Experts of a small language model.
Size: 10 layers, width 256, vocabulary 30371, 33.8M parameters.
Experts: 16 experts in each of 5 layers, 352 SwiGLU neurons an expert, a softmax router.
Training: a variant of Adam for the experts, 700M tokens, 10674 steps.
Below are experts of layer 6 (counted from 0) of a mixture-of-experts language model. Rows are named router (the router's row for the expert), down (a neuron's output weights, with its number) and show model dimensions 0-255. Each number is 500 + 40 x the weight over its row's rms, rounded and kept within 0 to 999. Numbers have three digits each.
Before each expert's rows: "raises" lists some tokens whose logits its average output raises strongly, later layers aside. This comes from a sample of Wikipedia text that the model never trained on.

# expert 6
raises: " called", ".;", " but", " with", " although", " and"
router:448466442468573420430490494603547458491465524496527551546518468471475562504463516488515513436438546458465532497518491476481468516545585440461572498445544516514489526487558422492461475477464505544498570461538517470516475460590483504524558582541475531503520478470474564547430520527543480479487527545439515446464536505500616521449464541522540461504483525515453477484529442461550418471525493470558525482521449460534532472495449526493480558520486490436473478501414491560431439525569504517529425551455527468511444481508514505492506503434467501422532583556568509533478529478488417512470515543513503568512541480537530518441528533489554424524461509490518504455455491538525491491488544439525515556450504470543567511518566562505504561489480513511559438500538452461540501510487504
down6:434472486511489537536534573529536517573565478592520533463498515510538441511490513474442497453450510408506426452500555543520502483453523496464473535499526540508483565454540463435497489445525497500470464506480512508482555478496486529516549486536502439458526533506527543495465476481459489496441510522491465529566534536492506526520476450515512536472444567411503501465554539472518526472482526465469498511453496507517505528494566560530442501509536469503462446503493407532549415512490511448588505607533454422455559490496479507401516479467530576594473532443420457481548555455453449551436482557512499531577472496515513530570483464474473537562482457380509463507454513528550510513479500478556536477584520545402519530514498506517553517460503492541490464477498594533490492502451496
down7:475534468470516473494420556535523552497471519563491478417516495494487440542461474499429524570474548462525506517567548465388490500508543436531532577501510450431522449468430564456505501538501517486512532448462449480397500439461537439552517468571577557467443473468502497473556507495511501526406540495508479519508543558519545456479407543500453516459535482482471430497538513444498461448500551538545511467559519448517556550488479452573487540473477501543495461533477516543541472536422499499555492488547481543466555550523481493544528509530462427517527504448470539487514519510582493524491481519502512519542525442517505527544394487466475504520532496505453481498539551516501478521442471567441506491597447568536503487460488463529517430508556426532552508460497572486469491486443480
down8:548531449487568445530532446476578423495541463508534540451441523467542502540570506544477524523547545504503514521497542522496561495458511463532502467447482481486490465473535502406514504535482502552513519475470503463477520571480532489539446542523512450544490402462568473461459464518499491480481483537459545474394504499526478492467548512566582468449478507492460531496526446497523492418578462493529588474517556504447466466515565515435474466486480490439511458487516514455496561457518517532489476611528407527490539510435470565496570459473524576558489528543521490494483493499474493480505479494485557477427532541462533423490483510569485453525614480495467427429495536513500486533524480493536543500482534486467465445463484414522503490566568568550486506526499492490514453392565501
down9:466587492488545540554529515490516516503570457498498573533446546570421561539490525510539458492539469521456511508528458453552449485488497441401547460564481488474514537516450461505525485515521509440420522472491532531527549523560532435565482481491504424528416538435453471552516537403552501518495469450506442528495448537433481443501547490530505507463475460512494574515484516504463569435495514492510481497474497492505485494456495529466445496466465541457559455531460477456431494560528518531439520501540577495464455489521451495538464464456510445467404549462510428516531542496527446451489460479510540535439561552561503544457508491487503545452471475559544487488509494599512500423507534561556550474472550556487479577517512511592446500452541554536509553497487493494518442524536482
down10:489502489593487507454498549549540544500545555492466481518480463499490518510523460507531475504597496475461482519501431518404536546493494576521593493523447497472485483436507541455568483503528487520448531459447483467553539478515436521437520537524540499462460535500467522558485490476519457461480490420502479482476597553502514475485522508524461498434500543496512464513474470448453538507538525553461484462512530481514552478530570482460496466433525539569499436543549510499461523548437476531568497500541492566479442474486553517505566538419521554521483471462508493486483569496543454474450591440618549424427392519485479482480517567496566517549531446492512597510465543493512520421495471461523472463571514507494475493468478484493533460430483566498544433498487458545456506549456537
down11:536494510481550500426460439450482531487535500508461495553559478522517414457523557496480449534463543486496521474459416438485505517486523437511505460534535473528423475509488475453448473484502498525571565493456514512462473510504600507497459515484539435526531495516509491504478489477502443505475497521512472525553534472510448518477483454442537489558543460580506586456485490495519515479432546514509549529464569556494488537504452503459568497506539515474584520526479444498494573414482429585550517469581411549482515527512512476487517507535482464485422607523509463488538489484488510430445484515551560478472563561626528541500544489581517510547409467490514446533579494513490520512520477526472496516481516492508500425470420435471454477501524441559457539451518452475542564478536531
down12:476540488503515465499491469563543450463541513516494617474499521505485463536527446547482582510454494542430499445505495518524530453523612399494506453506437416498531531518546468484509479491463564509464471524450532505525546590466493482541479534504555534548488436497542517519431563482524545501506498509494448505459445528513495554524499596514579535544536523428481467509481497482456493477540500480463464471480482516461528466456508443477477573566461515543519527420462442469536557497460482486505470434542495514541500505483470515498473469558459480568507584498522470505519539557533458546549515508447492547497474541526491478503521508429524535465544435500518451545486565487514548459601386434576515544518497458387513546461447485474493467551492531501482484459473460516458504451518418
down13:536449596509524514445471529527476431508506444506501432503546453554526475517507414538524540504484617504515495520545558503483480491524473515564471541500477456548457492521504517547535484448548482525522483463468499531482490492535466509514522564516431508427479487558449493568477506473500517492562543482462522446488532488425475495547462504525537511492513439376496494430515595562507505480492521428451564490461457475519504498482476519463404553545578499516541535524521548543441523502489484495587420604480556479514522524450436460452477500469467494455501491557508460531546522487524547485503524470516469515569509510560521464489551548476445482545477496530497535456505418532510469520480484526541490503506525482522463421534394452510489486464435510466459436573567394498559528483503533
down14:430428517491530542507567474547439450557568497461436457497481477525539533558512428563609548485505549457501513453498452475600494480517505513559553508467465454530559476465495490472508504509505423539563525524494616465523504494477488483540522525479542543475497508582497515529432498510484473486519571467494479520498468474479485452496536460527477481492471540484493473500432526576520564545482458541496523485474489524469482528393460425500445503526523460450462475536552475481443529497544520552509573520533505498423498499546540520437440466527440472497508508533559493501487494484503501634461475459465493546533493474524512494519462481534510559526513549540511556484455412465490523471493529522518502454473477548515459430626458558481498491453452471478422451471416490499453498577461496
down15:523490478373427470590502466600475449454432496480512547517476516404490556512469544483460509475497442509486467454543466510441445584508521498486464472484447456545490416488495433552543461492536489496532603487498535503499531514542555559482464522551515523504494502475567451535507644507525547532497534552474528495592506525532479492594596491448499542579506511440548479505492455494526444476477534506513498434519499515557461515536497414569533493518520489515459517473524553499563472524427507516494469450479482537451567501516452536457540502469434446503524528487478500497555511558487462496504488474461489471424532491483501498509533435496482464487523487486463464496562546497524476481435497492432483432529445528460510471456462553559536475516493462524515536562580538498499498476513455
down16:487507522502529498461502464492489480494521498470540464515527584516568486516488464456472526504470546501549494456469490552462465503622477490490556544396527423492516508546558502502489503434528516456513451524488445588480485491473486538549484486544418451495500479477523464531441560543468467456446560487511504519531497497437498555440448515473542541528585434508497546540522448496519518541509480494549518539498503460499525512565514556535499510527446464486515566466518498478534561524516503543488551437510552526459403466527511508425493471512484452556541500531477551499479588489538498435468489512518440476491568495503439513512511395507455488501386438441469468532479525480536485613508552535526378505468493507516481482476541419586464505510536594533532516475452465492479472569463501
down17:475527557523439470434434484459482430523521489576447559426557500476539483512438544500485488450551479491502517518486532545485561530502524504552505470501507493483499474524424524458517518461518563536493528527505477504477497579510562498502509542528589555565458490450577507585497521527542511499403511521536488521487469519495537473529530509534551474509572510483482479543459495436522493440437469480441449453492473490592493445494506438543531439540574444510480535502463511441547558513413618504496521462501544464480458469476450506491448507523433474468496546481578553487506546472513467504458485537511444522516563507531520460472550428431505473419461465513508507542487479466561510568489488440400579512440489537560450558497426471469505490518478529500480511524493549512463432514551444
down18:502523552530487512486449561466510489559555495506426561520507504494496479481422562439502506504543425541498502505507496494505496527495496479552495485534426576470478559445463547516457493470484463568460535493517499551571502513470545488473485485503525453463525516579528487511520525535509491476519526425458438498477420524471531621497470509471481470521490474530487451475540523424520526442423453505520516500488506448501396484556484557443452483513536523497469492545517578489527476534507501541480479501502522408476559524488514508531631505454504521428437529463479501507534473545549474409467539508521557558536481478505525451466516483505477562511473489548452521507531535468557534532468447499509454357496500518495524484497555460399449511502458513536526419481504596554576486572446508
down19:512514524575502475492476522418423509543521544483464530518529446537463442467477474485503538518528506449486485444455462528494424535538443499465501501613511494469434511525546489596473533466525511484482485476454465427513443452559553583517534529490481471425545435543532509527525496487493495481482462506508528436495459614515487525470501524570490518483467496480446397458493536509541497481518512446474397522562488476388511517534490504506472486460570464454560514478484534521505521465532494556451496553518522467446500459495565457538489577461433440482489445497521469490583514499510476488478532506459536524573541437432587435510474478481554512576456529512500509573506529471481506413509561524475538567567518474515511554505462558566511482497463504540557514469519548507493547499457530
down20:473541452523554538466544464453536453466461459451462451429495456517512491539411491537494472444517550549587502498499472481445507531484458516560548466530447524449460577547488509513468466476506443519496467494551542536563543575529512493477569535510485535474518604518476430400559405473509460489514452532472595534489438521453500469467429494435542493505519500481539496457488482506516551553531498444524486496502480517470553462477530503538525520468490549489496431474479496453482562554466545587517450532521473520507538568506502441485597476474510445518480599468567430515454486451527444477516458515523518455515563505449474468538509487516507449551437508478473436596547508539555550487514533458479516515486568521489469487431515459546480486543495540478473449549514426491522507468547528
down21:457529553542517489488516468461506467531539444539500483582506468478384458517485550449463549492518502468547534522492466543579459555466453542463552493512528511495494504478473477478472501515496476500526377544564527466509497513494524566555508547490518438490526523535492575519478537490511540398497523530466505430504539553531482496491547518503473517460446440477449510531516471516435484490474555581523519499481560437490468453501478428456454543459507478467452519533487481493540528511547468547470554538527536525587499560563567488515513510504529431460508517418505479478502447446484455538478517541540536455481456500433472486509465485375535467415391503442539441574571491526519483501486562465485514520505521544503497454457577501496510580505554520498483536498494489456406571546490560
down22:509487519524465493463500514538527443482430487489475488460456454609488558469537473509513583504423587477522489541563425583552503518482444466539506503407446500533498562554405461507541506560450444459506529429501543508494499555541513493399568522439458509467507405501494519487452509465554516496535604443585514554523445486459493571515485585466524441542527437541492451476487545473508539471503516519493535437505491508468512520491468484421622524462538516502496526453513520514497482558540489554433447464543562440500506529512505488470475495509480502446499587467525519533491442489500524490473571409486483525451542547501477476488532458465491501575484505496500517527512500507434471463534528518471515494445551448516483488505509518467530472518571511515481536529479537486433479512435482

# expert 15
raises: " some", " an", " a", " another", " the"
router:464507431530556496451454550541543460530523464480538550499478473510461447552516588477501518530449537470466459443443435492505481540491572530452541512466562547495411478546512517527464552474458460530518543496560479444518440472563441497515510537533396519471520405505553497459531532539588553482467526555503511441510519556543517505474512511541507536524461513526445429502503414472518444457524507444492495551506504483494559504445470510441495497507470486485492466478463448534480469502562542566554490485456545493426542506517485499426497489508455466507483489475555490474560579481467482560445506563477563514549507470490506511425515541549546398457468504514496557423535504552502485453485551463477554537471520410532553523498559544519508502464512453478563489493601417515502536501446501
down8:429560509507449490481488497450614473467540472522539532503462486506562482519556423500487520494467548457491481505474530484534520550527552457514504496495477455475499532530470549479517596564455516403502497484499481484467499467556540480556551475476559501538516454462478502525418475451457484404524489561421525490523435528527431528493595479545495476490499424513431452533469482510491440480482467484452502428538556560476500534524484463489493498549574442556513522503546509496458484558523574491536478551513505451488553521465420496474456529492510472549470441556528510465497577509514462505437496473503471481467520531550556521486540518569512494599536446510482518394463528498496455545457537521541492525498527451437554444455490507506462438548544483496543535599541393492476537521480468
down9:511568491512513502532455545502494481433610443545533557434499502536547546528489536537493465432547541514432468439491522494470517487490480372450542494545514493543529506504446507483460522532462445466474563530465521561518550502506478475458458502550473470455462592503527496553435469520442513471513472446583441581582540483506426498483567562504474587490515523505510548478494527490470509537483512520512407490447517521575555473423487512509511559511530474404415515507496428544497495523508529529457528425492532415457486461558522513472520459493469482419529488500495504532587530493478523446517557465457546518519533420526457452480507489554531480398452509480515471446430508504524437485509479515549519494497516516526562513550509518569499491500513537487506515441503464455519487510553527
down10:491444543565472525456495505485561554512514503440516545476540531519441517509453476496509476530505357429492562517504467483471468500431486544546505452521474536497439503476524563452581534512563461530508573432528493490527451510493553503503478487567513552521508465499520497468577429443558423421418443480498489482445497556505528533503525501479520517487465451471409472418497542478454548524454521563514548576496485475481494497467521508519451505509548537552488462483559494570431491471501471457446489566558486556461567525492475620532516456512469511566447459489532525521485513571533445494516508469474532473521482520468527521442460524461503515427481524469513503514523465462497564536551515468502520443516552543534516534449621480486480508473549469509462458469552494569521446487487560
down11:446458530510583508523534464501521506538543475487534535507518418479551456511523492500532458503477499486408455378569472461525532458583554499473620428489477535530527470510508477481443496479514495417562534523515479462438455501515532503436581438525425529517512524559574529438502542474503536532558510467529578436562481428511463503507489469444536502513498523489578494516529475441465479539474597493573443485496447517473478518537437451482547516492493488488522507491475427502492432502507461537530503493454456482482515496527476494396488495523475491475589490532481450474467471525563429419508516445583555477492576468563489504522503482575490519486518513495490495475516509583492525567546481534466472475501552524541488470535472475517530506495535536523501448490473436498448557483578520
down12:484462498459576486469491465492512425540547527513488555482498494435461456474493437547554520531539526522487452383545524483476443512531510404469532420503462499537463515493496472521475484525535506551471449481487569472529487552549512532509495558539544566515482459505440508561556527521472508512563521448452519529577515472463569594449496516504494527500516593497429437533508504579504529542467537527491517468468543528449424560439452464556552487519496508534456508468526559476487476470502572600487451503468492501528466528493487485540492497492469552504449543495511562495507496463482512463528546509460461435539511484492528503523547477443529540535563500553548515495403526463525465469443508506435524540448483535480475446528401468542504511591493540485481439473448407498544471430503419
down13:535514463494520564478476505480472509474531494522520462487492576426498479501467477474429526487469567489532525555521538518477550525558486525542484446479394575527480545532501500555512526526525515494501471490479508541510469511518501452548555586459491532477502542485504541527532567482502483534533557520540455470448506494456424488468471495493468515502528447456508466501490527480505470523465496511441462516490499487423468446565502547465453432494599491498491534482501532511497529438488439483561495609464467539496523488476532563484532500527446500529405463518531461520505531525520545458534473514454567486582488497495413474479462505531559525507476521495518473452546499459558517475565479547611534439432555439554544493531408397527496475480517519508394439562514426459480472619426485
down14:476482472508565541518556482488449486453521492509463543527477468515505543525497460537496604453492534493499464469517461511528415449518483481522542416508492481523508459486426483467464479507528489500551511559528550464562498467530470536554504475501464508502505432579410474549523477479546525447491572471471551503539577492487442524485520470522443507488526533468486449541505560543485538469465421484524535444550577487485475522430480523479484578489447441549500483549537515542440507464492588438555502501541433523501482532588573488556441456467448450530486569502589438515439495460529473540541525460502456465528475558478559514466526428492504521490520525547566578464487443558495442450503547544504520388483541595484501528455478522498468487484489449475444452477469469534493511486437476
down15:494525493450500469544503393504497465500508528432436504500456562481506503472490471504484458494544428477520555511478521469449445530471459489461540472503454522537495529474455500502537543490565435482505525460428508541495456472430483570480509522488438480565532552491568454524488475445480560518437573498449521511523582517541438583497586539521499547520559508481472510472538491474519478490541561538574560517561524537509514525544464507583500516497561525491457510485546554502477515459516498509494521530507425451510442430545555567512438496425511467520527484462502465557491504568578513486456529467448494501539470517462501454559479442503532472456550447516448406552537543461483530460504494552457502473453470526473562513470465585464546479454520547507511520496527344456534455456467482
down16:476493476567528514519519435427493443507487541443542548590451520454536498480498495466546538502434496542515566535491488561537466493514513555501527533496498527491593513468468521431488431531554524530532472509462474470497433483532507566511570391439530520570516504492580514476540475501399470504513522431487564470567541487503534547543576540533495482475606490550542507543487491475550507478467435533516511527495456496477488470572483527471469511492462551432550456469473446458502490441505411543568531500505509505500508484528460485510479464525506448534452595520451495591446560569539524507435488476499501480440466488507489517489568517506439525477473512496489575456515468520458444541483515457541466567465420474532522461447520454567491491484453532473463432427469525498516497553464473
down17:572471477529465478394443495451554488501579493473559498459486489476465558483497533452504406584484482533476547499478530459463533497518504570537570459471519529475518492517470470413541560488454486484452508507470511476469451545546560578492466484566547513399539522451523532489439479472453487510496456544506556536534404498523471469449477457521556497485491504493473533515545486527530502504514577506517456438484520541515518552429499497503495537596531511493508539636495529489517532474430510539590472463533488345505489550554541529448494535544524473492434492484499442445459518513489530484455461513536535508553488499489569459454470492461505492474504506474495519535469455463562489446477506486531472520456524510524494491508534541499564439433493500473504545513504428412559470480517557
down18:504460525458559442515566548483497487453545505416512471569491499480508495528519462455489512542483486483491484431537476488503549457497470457543442430494438543457499486441427584494493523454550495514518456461540455540450500504520484468436466468590519457492533444493571522513567526518420453421531507521483488524452501525480482460510527501525584553534506457501498490465481463409497500513497468471527516506433499527528461472580560552482476563527577512495563452504516529496583512435554538469481486539492550447457560512508516467525573539506446452504501536517507482535538489552584553499453508545467541536486587484479582452502510544500567500465450472508385441507473521552557477421458478510460523507555583493515467474485494466454502452507479548504442416485508467566523500560530529
down19:457436479519494469493568473480450543510516529580524547605478480489528419473454496509461516439525487547488507542458493509541486520554575513515540579518439587499482494468536540499496478475487525495520509531466501411477467422559495593454559545457533458498575457477473560475507504499448492455454507557526574453526526542552441529486500491569455544448454536503489438526494469461567489519469509503549393498492494503494517468466513505464468515424531441438479475472505543441545510461467472477566559458438495556407474536489466542477515553470495571547528495499485524441563536569532486543460504554472545503527472440450534477509522506459530447539534507433522519474479534531484493493523571469493545525555497531497448507491535556468520467507455488473485447555481474388449570489519547
down20:482445514432557453522493424469537470484541549503489460448536422469455466567523522510523520509522490550509536605516505461509522535477491492498465458512502508508487521443524505520517479475516483516513447534531432434564517501454507444504495487460535465514508479485524528480480551563464467511468474511465541513535442498435550490481497459584533452497492461450480495499502552536512541487504524396564482534525409528465530511471538564511496538432480481509479452549578471403430539528500529555540488580507485516495489567464542529575532465486431501508532573531478413584541469429482482498483510561540500496435500569462497480431561494538507509506545547496469602524460441497514500470485534503390607486434526495488500512522576407539437513483497489554470483471442501503559521509470518
down21:496564512504493539486524494490590443525480489501512442478475458511489496439455517467532500518500551460568432573512561500534419517499463622516530521475503600489593466529503473523532556476500549461507452495530556491579484428454540509504558520493507510468522532416467502594521532505507437456483549514479455476509560538537502491523566488502491516490463488493493472504492569484532519449519508497521520562497501486458469446482528541466494466494456483559410479575467516493473541571484418460463533610510494489492501489480501520471551480493512557559432504489480600440486460447477449547445507558514554406488478524448472495469419511436454419528426528438493534519475513556550529485491525516490498505539500513528472479452515491495525506518484410522457493542575500482395448515502514
down22:508497490545593492554552517577415481414572472387529544472526496520540517552548453563517512504479472483472475509469484540525447493503479483585535456546510487487528551523475515559522497490467393480485514431524481416539503535477456488532446492440507495499500451507459572538510517502540520458522527447495463516501473506436534520476487502511511474590503501489527551535525418502477523527456515524458474429510536499543530505468470490501574601520511539511467486435440519500534434475538534496448504428443471421528470528482485498503460531484475513476536532483485544515414565532499471532463554423509557540482504449493425498523515477491532511532519595545530587509485494410495512516527449420500568468471488549515529520453472503523548532591512527512501533507483482388467447442470467
down23:465470514455484477459436458534546463474469569499468428446558457537535461572567492580534523478420486495485502491531525443514486505461444521460491447477519493537446447516530515528501542548525545441438469512446522516470489502510540463439541526496544503539564478530536526551514547528523487512491518498489472482580541476510619525512510572488495493464461435469463495501480454482514412462485520473483601547412516512433475533463501458505578486542497523529434495474470481518446448528470507503508467450551513531607531497555563489547451442436418485537482486526600473519529465523568484587525536476496547490492484515499500461465503496464483511459495492595503479455423498536492561487526503583461504486480424434527576455558507539483476521488491522477576535509426479494538527457532513
down24:481477479532535500475515458524511569516494543513455506456553585474506456434444479512522533523470509536494481464449583465438475473470484538449508493483562481426500483459512467539452471432522566425530469469518528503481529511571528480405444524534510535443525446554464502505494493459541490468441528565489442495514557471454480512488443475467475521531542485514470497540567539537513594468504584574521506483496503509520487501527479466574518553457512421476496517510457509627467424572512512572508475533524488519472461490489496484454418523531458490513523461457515572585476500480571515553481502551486496454502554466493515533475469496480546531546468502410545579552508511523513452518538498472486452541494509436429477558496512531435476453494463522574577485474474410566517488444422510

# expert 14
raises: "-", " and", "(", " &"
router:438458475451477441424477487579549457478473510472528523511492450512471513515475528474566529473429516456490461512456479476514457461523566383495527560448520528542461605474536430465434464531497464540497552431542467475494504439485476494532535552584450545544541484501500542531472509551554473488473488489454527492485514498456589518456522548503529483487506579468495477433456489420575467504526515465528511517523461467530525505468422527445506543538448509472483498504463453563427411536547498488546477535500536469509484514515502495527530493441473418396513569549544488572449572459463473506476497525488474535554456504462544572472546548533553421469466546470548529511474541520495519483531550490519526513445555472530547513516531513514551571485463525476559455504535419478528546498463490
down7:530556432476521470431409480531555461521502486579408499481490496491542391507501501528521521565411549435526472477526490422427553511618510459508519522522523465499461509439572491546493562509470511494532511491531527508468495470511465504501523509514487521598462371437453578482513480484486548503456522610480474532492513490528512455501490458548493473488483490474495422449570514527465538442488533508540491462512548509465495487542490432569552536504517494482518480564466443524506493455477505519561566437577467538510482590513543514557523445527393509467526524496460494452432445446437499477509383447480519504502464478505507487589511518476485552508513454438499502488510563457519490500480517501513470515564501498499487535497559488499477535509522526530488549489545561500532486492473503
down8:526512483461493434452522464475515546509569460482604426489473466513515476549524453538482557587474520516490465452436486494528531477519474437500522443543513513473510478523516500536503477507439486489446484472536453420540555467500556587480537431520585488465569495407519529499478406540460521413478513490428516468493599540485507509490465478533507493496527439537433504496484456414511467471475505504509556460467549445473557545515549530458424508513457453497489493535541521522499556464575492569529509514509535493475590570489514520450530467481508524540507487611536477485495446521494452527538560514515479495478553481476553445450411527500477551467586504506441510493428494465489512547437454533508529519528532446566490418476471532521499508488514571501570485533460459516464506529526545
down9:487462555500442511517483512461495499559481481485525515459487552489491532486484495473482508494562537497453524477428544497553546457473487477478502551495534426520604460554521479528510409590529480429467545536552539428462571463483514468505499507509505478459486426390547492596488484489494528533423378521503529489511493508499493430526492435500556533451491532489527498432528552485491500467515586521573481531527489580469528442519499426507485497514516489492494490507511509491530469514490545520466499534577518467483433482566469532578524555534515431491490502528473458551498606497450471477480479508548580568487495494547566500470491570514506550560488567453512497494459446486512448433523455429509552430476517485443496451438508460501473497491586505557511489516555439460495514420488471
down10:431458515558429519474564537558546534503538515460482515460547462517482459570547459509508513562537462485467564506487421510493504498437516586485514513559501483528472465517460488415504491609595393526433519494554478450530474421495539454572529473524448484534497590548533505483535424498517450437511479494473408535523509499539473457496579517480431450507527512536460460526496555428517494526468537475500495457547443496501434469539492504520421531488494515526529519547519580543496525511518529548540532469509515460551453521488505487528627519506472476427505540470482442469481538473570465479509538443519526484507507485481513472460478482545538528469495472456554562524513468541473526482526455496511554487542498494428409532474520518478439435508488493496537537506483429589479478520444475
down11:585536425461450467524538442495512490469499533565504537527510481516556509423480538563482403518472523558475524453468406455501526480474543515459541450545509522517478446403570458530405543532504523502566463500474403443433474512506501469517543545492474457501448533544505538553441489467493533531497424475474495506515567545531481555482470479434509504572557451435509571482465493458518460497540488523482501443516483519513526498506467504468548549434523426496513542491510481481471510530500464486541538506518441519529514494560547448500589543549454475516496587432467454451475504508547476399554525553539505460458533450547515523491543469560514552477498509553498501497524463592455514505531569479471480532486505530537499471524475448478537497442450464541478518469451530496562564472588481
down12:473519490473506423482503446448497533448528563524483569477511492535533442540434537494437524417512538510440550432531499502507526460499488447409548459505402524528459419465496539529487560546494510464578414473487490574549556508450477484572499546495540477520430580506495509575607473521497473532452508546478558489539532557490498488513500463534486503503506553470491493464481512523428483558512405516493466496492491519471456505511586475485472564536507484512515572523531517543451527408491484536462425472517586490491451448476463464507484540542536497547504516436501505535519540543472457452485481474452503486450490461499485516501491505506431538471550516563471439492528526500587518523494432465444546574517511444491482466541509498466515531578551497510521514556555443413434512545487512
down13:510461585473486526554523569528536492492515497515424530509518475540523505484489497476470563463493525536500519542502475421454458466562483475487532495450478561493463469429561464548562499461498561568452450510431549518519515457535446412466548480574408557519477521526482485516464494495493438494524512518527483450490521489503475540502489536534511500522517508487496498490457529505517480508431447523494550530547582477411496464520468478517371470493524486499512533456546480554524465495498532464542510547440486509545542488494502548520566532497534508509368542576541475547512497400518455498442507423491463500484469524430471495559551500424508412530452584501514521440528496443524525485534499457483497483441534497498483516513500518486576465492566488516424446583545406540472496566530563
down14:500490545482436490506541469541435556528543520507500499509558555494503543509454536556513503401511573446493476458471476509556495488493545499506492460529445452595545481544450514513458560507530457433480481595485461510496449427493532487510521500576462540462471561498475505500499499518484511403524445415490470508482586500505573529442511418520402531532469515524528492541453524536510610468512507526487483453502480496530477502458454461517526566449504459545501508506531463490454518564529488511560544468464489475423503490536551486558437531510524445488507504435492473497482459413452560543562522421501514502498468448558548542532453460506523543517503492500554486504456511491453452465476593509512508478491484596490545502470476543502468456527576504426424471534401541533474530540534472
down15:442521503489551483572559435506471480459524499454526489606536513526526463521546559507405450473502555540510468478535519507421500525481479532488614482463576516562557474457475534513555538365510417540484523460485524534566512467526500532496492450476463479541504566486516521466455532465506489575494499500493490466581522583543494546594458505543486470468594514527459484548532481506473522447461540589488495468431517503499493501554546485543545518513512493458529514430540546544485504445433487441500498490460478466485475479507518558489487447457494464558473477472484472534497473503526432523487489600512472508492537559503458472467538450470503505454510479411528471478544523449468489578494534529486522407523447524456443507443483519559536503427517527469504453467481428466469505478459532
down16:442530508520532476527455451503474462550479502463529509510495516500535481490465484519490509523496561529469455445475560465477465445553584552503506506395495490552411535534566477493512432497476484477618461587484525510527506484480572512562471456480419498503505425502533526550522550446505420479466500458475447484526520476482508536546393450546557509550552468535441481523503456500528525489491528492542547524480504522452436488589524456474488511576431484451503537518537509527451513482457457533513511476512578434529445508506560495441487550507577470587505501507478486479539509518484477446468506510463526555484544555440445511540531474505412468542482526562455497452538512496538442529541511528533471469459525473566468478489511479588480624494500569462517481562488409480512493481467502
down17:518472530492551499527490432430508450470530513548482479462537439477449551433526479487481446525492545467472520510505494504537549492495455533455472462483472522501504491681428503555470480503508511443475476549474488507428553507503537519486452538538488508557546479383478516513385485488530517486506466450492511526543417541536480492472481425552489500492504491469413527561491539510492512511536544524474508440513535479529502431544494515493486460524463464508493485526546562506593609540478463505520500452510489453533504526508535469513462514539434475519494530450589548448436523499482476548471516504502505466499579477559533512472457439505436455495494535495490474480510566468517533484449506523511489449486525481473495544569560593514516538451453577494541548444576454442580408531512503
down18:411617535481473443463493456492523484547503468500436508541443500495518541536445480474565479511587509516532509405505463483493487502475545501539537523457479559520480529527424492499438540480493470489455529470568511569490572490469563486496459490512476481452457458498511508482544515572490511458494528463511535541553435424453575566513553556535510558533488531549487463451521471485495463513505514557475483463483459463561433507575525530496448538456485505486487489495487564488560467463457518523499466476453573413500505523518505477552576444410510442568449524483510497474550465455496577476481528495459565545538506504471550404526482427482518533472499565536434481447490514493551495494435447547533464497517572474548481466536488502464566432505451491482531465567469440567476522531532539
down19:467553425590535498544467514445483541487541457501565578579502527493403506445482444440490505512554493461506557426445399508629484520435483508491474519570500501493468491480519490486501453505544497483471500541451520485465577418515497554514519536459539456440525498510496544442451494474491462465464473541469511472521485513568509498492510518487501553432511510466447478436478506510443477487481540513540384504481550477512505490526479497510496449479455487486454481470474506478511527504498448519565519508488525493465562520528483529524532536506489486545547486537545552405520435526554457485484558455547514567501485524497527551482538452500542465559548511513539516440532583561525544539535585477473461471463555515485475511513425534508457488478487361488536474540543591552500552468446487
down20:475525507466495501476453454551510486522453499484474430505466498533445510542475572528543468435565454564531466519479452470479447537443520531539486543546503495493497481492567530493497477419469385571557425524549524489469531503492528471527527483507480503425527586503512485505544487519542525569520437575476563557485444547518500551489538427522488457442453492509495457416493497506472538548480508481525514454468425527520578522452545485531507520446502521430510477470563487443444503437504520532576518464523508513479475538495451486557529480512480405435449518480457558511502512521468485466514543447537463506557463532448545510555548516545493494500446508514572476567514521570486501424467610451496576479447508515517463503519553489543501590518552471537516446541470430460438499461476455
down21:481580530443523530506523521411468546545428498555541516471471549491451488509441508450515527470522480460488517493473440457533526497513458529450559476501494522495484454537457472504492510477526536500522501510507519445508498506563483509477571498473515519495544489523446459437547499510457511571451464440491445451531441471497429461497587502467457451583449465504589509574520506463545510441494463571535507592541557450496487464496517441510411477506505494551541473560530473483447553557572480547463533522470597505611485543442501508515470510464547478509538474464473511531493512458531477466496581561462552526549447464389463433467482465439499472449476489444473498495565482541490477495521475512532568523546520486516537480525518428483524536587548484475550478562516563470451523537441510
down22:507514497604548573418496532492396485481505550515482497500493463559495578524465472486466599483447544531452453526441486478481493502472485473530580526531527467540513524494458507557516506505515513481542507515569491499483492475528515461436494426440491517434448431560475502425458554490518565466469522468522496523477464491507552511518483477465438498534502495489560464483526484489516566537507480493509455531546556482519532507552517479427597526524576474497464524492525551540524464518491388536488489477454508521522522493504474551445547437560471551488477569520563580519499516568526566503485532376503501496478468473474456504468545463437511543526496475466503488562508497481487399430585488482490502482405459465519531534498557451528433510504471506485475605516486462461466423455490485
down23:495466494486429458451525455512414461410497560525520517558476456524540474568523557543459534520468511494539494514531557413533491463527487521496531498537509445531438399464459524505497506560501473465394483490500484551439495437518529508493503538500482519579555509492529453470514515589461523435533467444492544554512523505490581491463512523461515476431483469501488515443543501487564503472472478511467478451528519427470520466500506538459592505497492569518481506505487471512486518470547439498459530477557533462504439554597535461500586431422439461535494511490485460488598588530452547525481555571498472514438448501483488545499508537496500444464546566499503550466541393518531511467529514539539509500531502524455490487468563520473565467485554480489530429444451544557510519552482487